Weights of a small mixture-of-experts language model, trained from scratch on English Wikipedia.
Size: 11 layers, width 160, vocabulary 4096.
Below are experts of layer 5 (counted from 0) of a mixture-of-experts language model. Rows are named router (the router's row for the expert), gate (a neuron's input weights, with its number), up (a neuron's input weights, with its number) and show model dimensions 80-159. Each number is 50 + 12 x the weight over its row's rms, rounded and kept within 0 to 99.
After each expert's rows: "comes after" lists some tokens at least twice as common just before its tokens as in all text. This comes from a sample of Wikipedia text that the model never trained on. Tokens count by the router's weight.

# expert 72
router:57 62 55 67 66 54 57 45 52 49 45 45 46 57 49 35 30 38 41 52 51 47 73 52 62 49 66 38 39 46 57 35 57 58 44 53 59 41 42 39 50 54 56 39 61 52 56 56 56 44 39 64 75 36 45 58 62 66 69 69 76 63 71 63 41 60 36 55 50 47 47 21 57 62 62 26 37 39 48 57
gate0:67 63 58 46 77 59 65 53 65 61 28 72 50 51 47 56 58 60 62 69 67 43 59 50 63 31 71 36 55 59 67 38 48 57 50 38 43 46 54 77 43 52 42 57 43 41 51 61 55 55 55 41 82 42 60 73 45 46 66 48 50 55 71 52 57 28 73 52 73 58 67 41 57 51 50 38 58 46 72 64
up0:67 33 56 53 64 50 56 44 52 46 36 70 36 60 59 51 56 38 55 59 61 46 67 58 69 55 55 54 54 54 51 36 60 24 32 41 48 29 41 43 66 55 39 67 45 28 52 65 63 62 69 48 75 69 44 47 35 64 56 43 47 81 55 52 49 46 40 68 57 37 54 60 49 51 51 36 49 67 90 49
comes after: " |", "\n", ".", ")", "==", " =="

# expert 182
router:53 63 45 46 48 63 42 39 32 55 50 43 49 50 59 44 39 48 30 60 68 44 75 61 56 55 40 69 19 35 63 37 35 60 47 63 37 53 46 53 60 70 34 58 42 45 58 62 43 54 68 48 57 35 47 36 48 47 58 80 63 68 66 49 41 53 63 60 50 54 52 37 68 41 65 46 46 51 48 49
gate0:42 35 52 46 58 43 69 41 68 49 55 59 70 39 57 49 70 60 30 25 56 52 42 51 40 58 65 42 52 35 37 51 57 57 74 60 54 44 46 53 72 41 44 45 49 51 54 78 28 63 62 32 73 63 43 65 42 48 52 35 46 69 51 26 48 53 48 49 62 66 50 57 63 64 81 33 42 62 49 40
up0:64 37 36 38 64 44 57 62 40 66 55 48 52 50 50 52 50 59 39 37 55 60 34 42 38 46 55 55 41 33 47 39 53 47 67 74 38 39 46 42 58 33 61 53 55 64 59 72 34 67 85 42 60 66 51 62 34 59 54 40 44 61 50 35 63 56 39 46 65 69 70 47 50 66 78 40 43 63 21 45
comes after: "1", "0", "9", "2", "8", "7"

# expert 150
router:58 47 42 66 60 48 30 20 38 49 52 59 38 37 40 29 36 46 22 74 56 63 64 64 37 45 42 38 14 35 42 49 40 42 50 76 31 45 39 43 56 62 46 51 49 49 53 51 60 46 58 49 80 41 47 51 52 59 51 64 45 67 57 58 34 69 52 72 42 57 50 49 60 50 77 55 44 58 43 50
gate0:55 58 45 58 51 59 30 40 58 61 45 57 50 39 51 49 72 40 22 45 60 44 44 50 41 31 40 44 66 63 80 39 30 48 30 42 61 59 41 67 35 45 61 59 51 53 33 49 45 33 61 62 52 45 47 57 50 67 52 42 47 47 35 40 51 45 25 54 33 20 45 55 37 42 61 59 53 42 39 31
up0:78 41 56 37 64 32 47 45 55 42 46 43 40 52 51 41 85 58 35 46 22 75 42 61 64 60 37 49 46 57 69 37 31 48 60 31 55 57 66 54 41 25 67 55 49 58 46 44 49 27 50 68 49 52 51 67 61 44 55 49 60 55 18 59 52 48 43 56 44 49 44 57 64 51 59 60 28 53 72 54
comes after: ".", "0", "1", "3", "4", "5"

# expert 13
router:51 43 35 52 74 41 63 42 38 46 38 39 45 52 27 27 47 39 48 45 62 67 40 58 50 44 56 44 25 44 48 40 34 42 61 48 38 38 48 28 41 49 54 36 40 44 38 59 49 35 44 40 64 44 33 37 61 67 52 67 55 46 68 63 31 50 73 64 73 52 45 55 44 43 52 44 61 18 58 44
gate0:35 55 57 46 41 49 39 41 36 34 50 13 62 60 47 32 60 48 68 46 58 51 35 47 59 38 36 77 54 32 55 50 35 41 60 59 56 31 32 58 20 40 38 48 34 41 55 55 34 56 49 35 46 48 55 56 62 47 50 38 58 43 60 50 76 60 40 52 47 53 45 45 45 25 51 41 47 48 79 59
up0:72 55 58 68 58 46 38 49 51 31 57 63 70 58 55 42 31 57 64 38 51 38 53 51 39 42 45 67 31 51 40 38 56 29 74 58 50 53 59 58 23 65 60 65 25 47 59 44 63 53 66 40 28 56 62 67 46 43 38 61 48 38 63 60 41 46 40 44 64 63 39 27 26 43 48 55 60 41 70 65
comes after: ",", ".", " that", " which", " it", " It"

# expert 58
router:42 52 44 85 46 29 53 44 21 50 41 51 59 50 26 38 51 47 17 72 56 60 55 26 26 36 53 37 46 32 64 40 23 37 46 64 54 42 36 43 44 68 49 38 55 52 46 52 49 45 51 57 66 42 46 51 47 40 54 60 55 37 58 46 40 48 57 61 39 61 38 39 47 52 61 58 47 31 46 71
gate0:41 46 73 55 43 43 69 59 54 56 56 63 41 49 54 55 43 78 48 49 38 46 45 56 73 72 48 42 67 42 66 43 32 52 61 48 39 44 26 82 51 65 41 65 54 56 34 57 58 50 28 50 50 27 54 43 50 48 59 48 46 44 46 57 62 51 42 56 56 40 26 44 47 38 66 35 57 59 22 38
up0:56 51 54 63 40 31 30 51 61 59 56 27 47 58 34 52 49 56 49 54 60 79 62 42 55 59 57 34 50 54 29 41 55 41 52 40 76 60 57 33 41 33 43 50 51 37 51 58 37 23 41 40 59 50 51 38 49 58 54 31 44 45 64 56 38 68 69 47 39 53 78 57 49 60 64 55 37 44 64 77
comes after: " ", "1", "2", "3", "4", "5"

# expert 108
router:68 45 44 58 54 43 51 45 47 63 45 70 42 43 27 41 48 36 51 54 65 52 58 53 63 60 56 49 31 34 45 30 31 54 71 49 44 57 53 42 38 37 49 25 42 51 43 65 46 55 47 46 48 55 22 58 70 65 54 82 68 47 41 46 46 46 66 52 71 43 47 51 48 47 62 40 71 50 41 59
gate0:78 61 50 56 49 52 52 45 48 18 63 63 60 52 41 56 33 57 48 47 37 48 44 47 31 48 60 57 34 47 43 45 51 50 69 55 60 62 53 50 37 48 32 45 39 46 77 75 48 52 50 50 41 71 21 43 37 23 50 47 31 42 32 55 59 58 46 43 48 57 71 49 46 60 51 35 55 57 55 35
up0:69 44 55 41 44 37 33 41 35 77 33 49 50 56 56 54 44 41 49 36 53 45 54 49 67 58 54 83 42 75 59 42 46 49 25 64 55 44 51 25 50 52 68 34 46 34 28 34 40 47 45 47 51 40 78 58 47 47 51 44 53 42 44 30 68 59 40 28 47 44 46 50 30 52 54 50 47 52 57 49
comes after: ",", ".", " He", " he", " where", " and"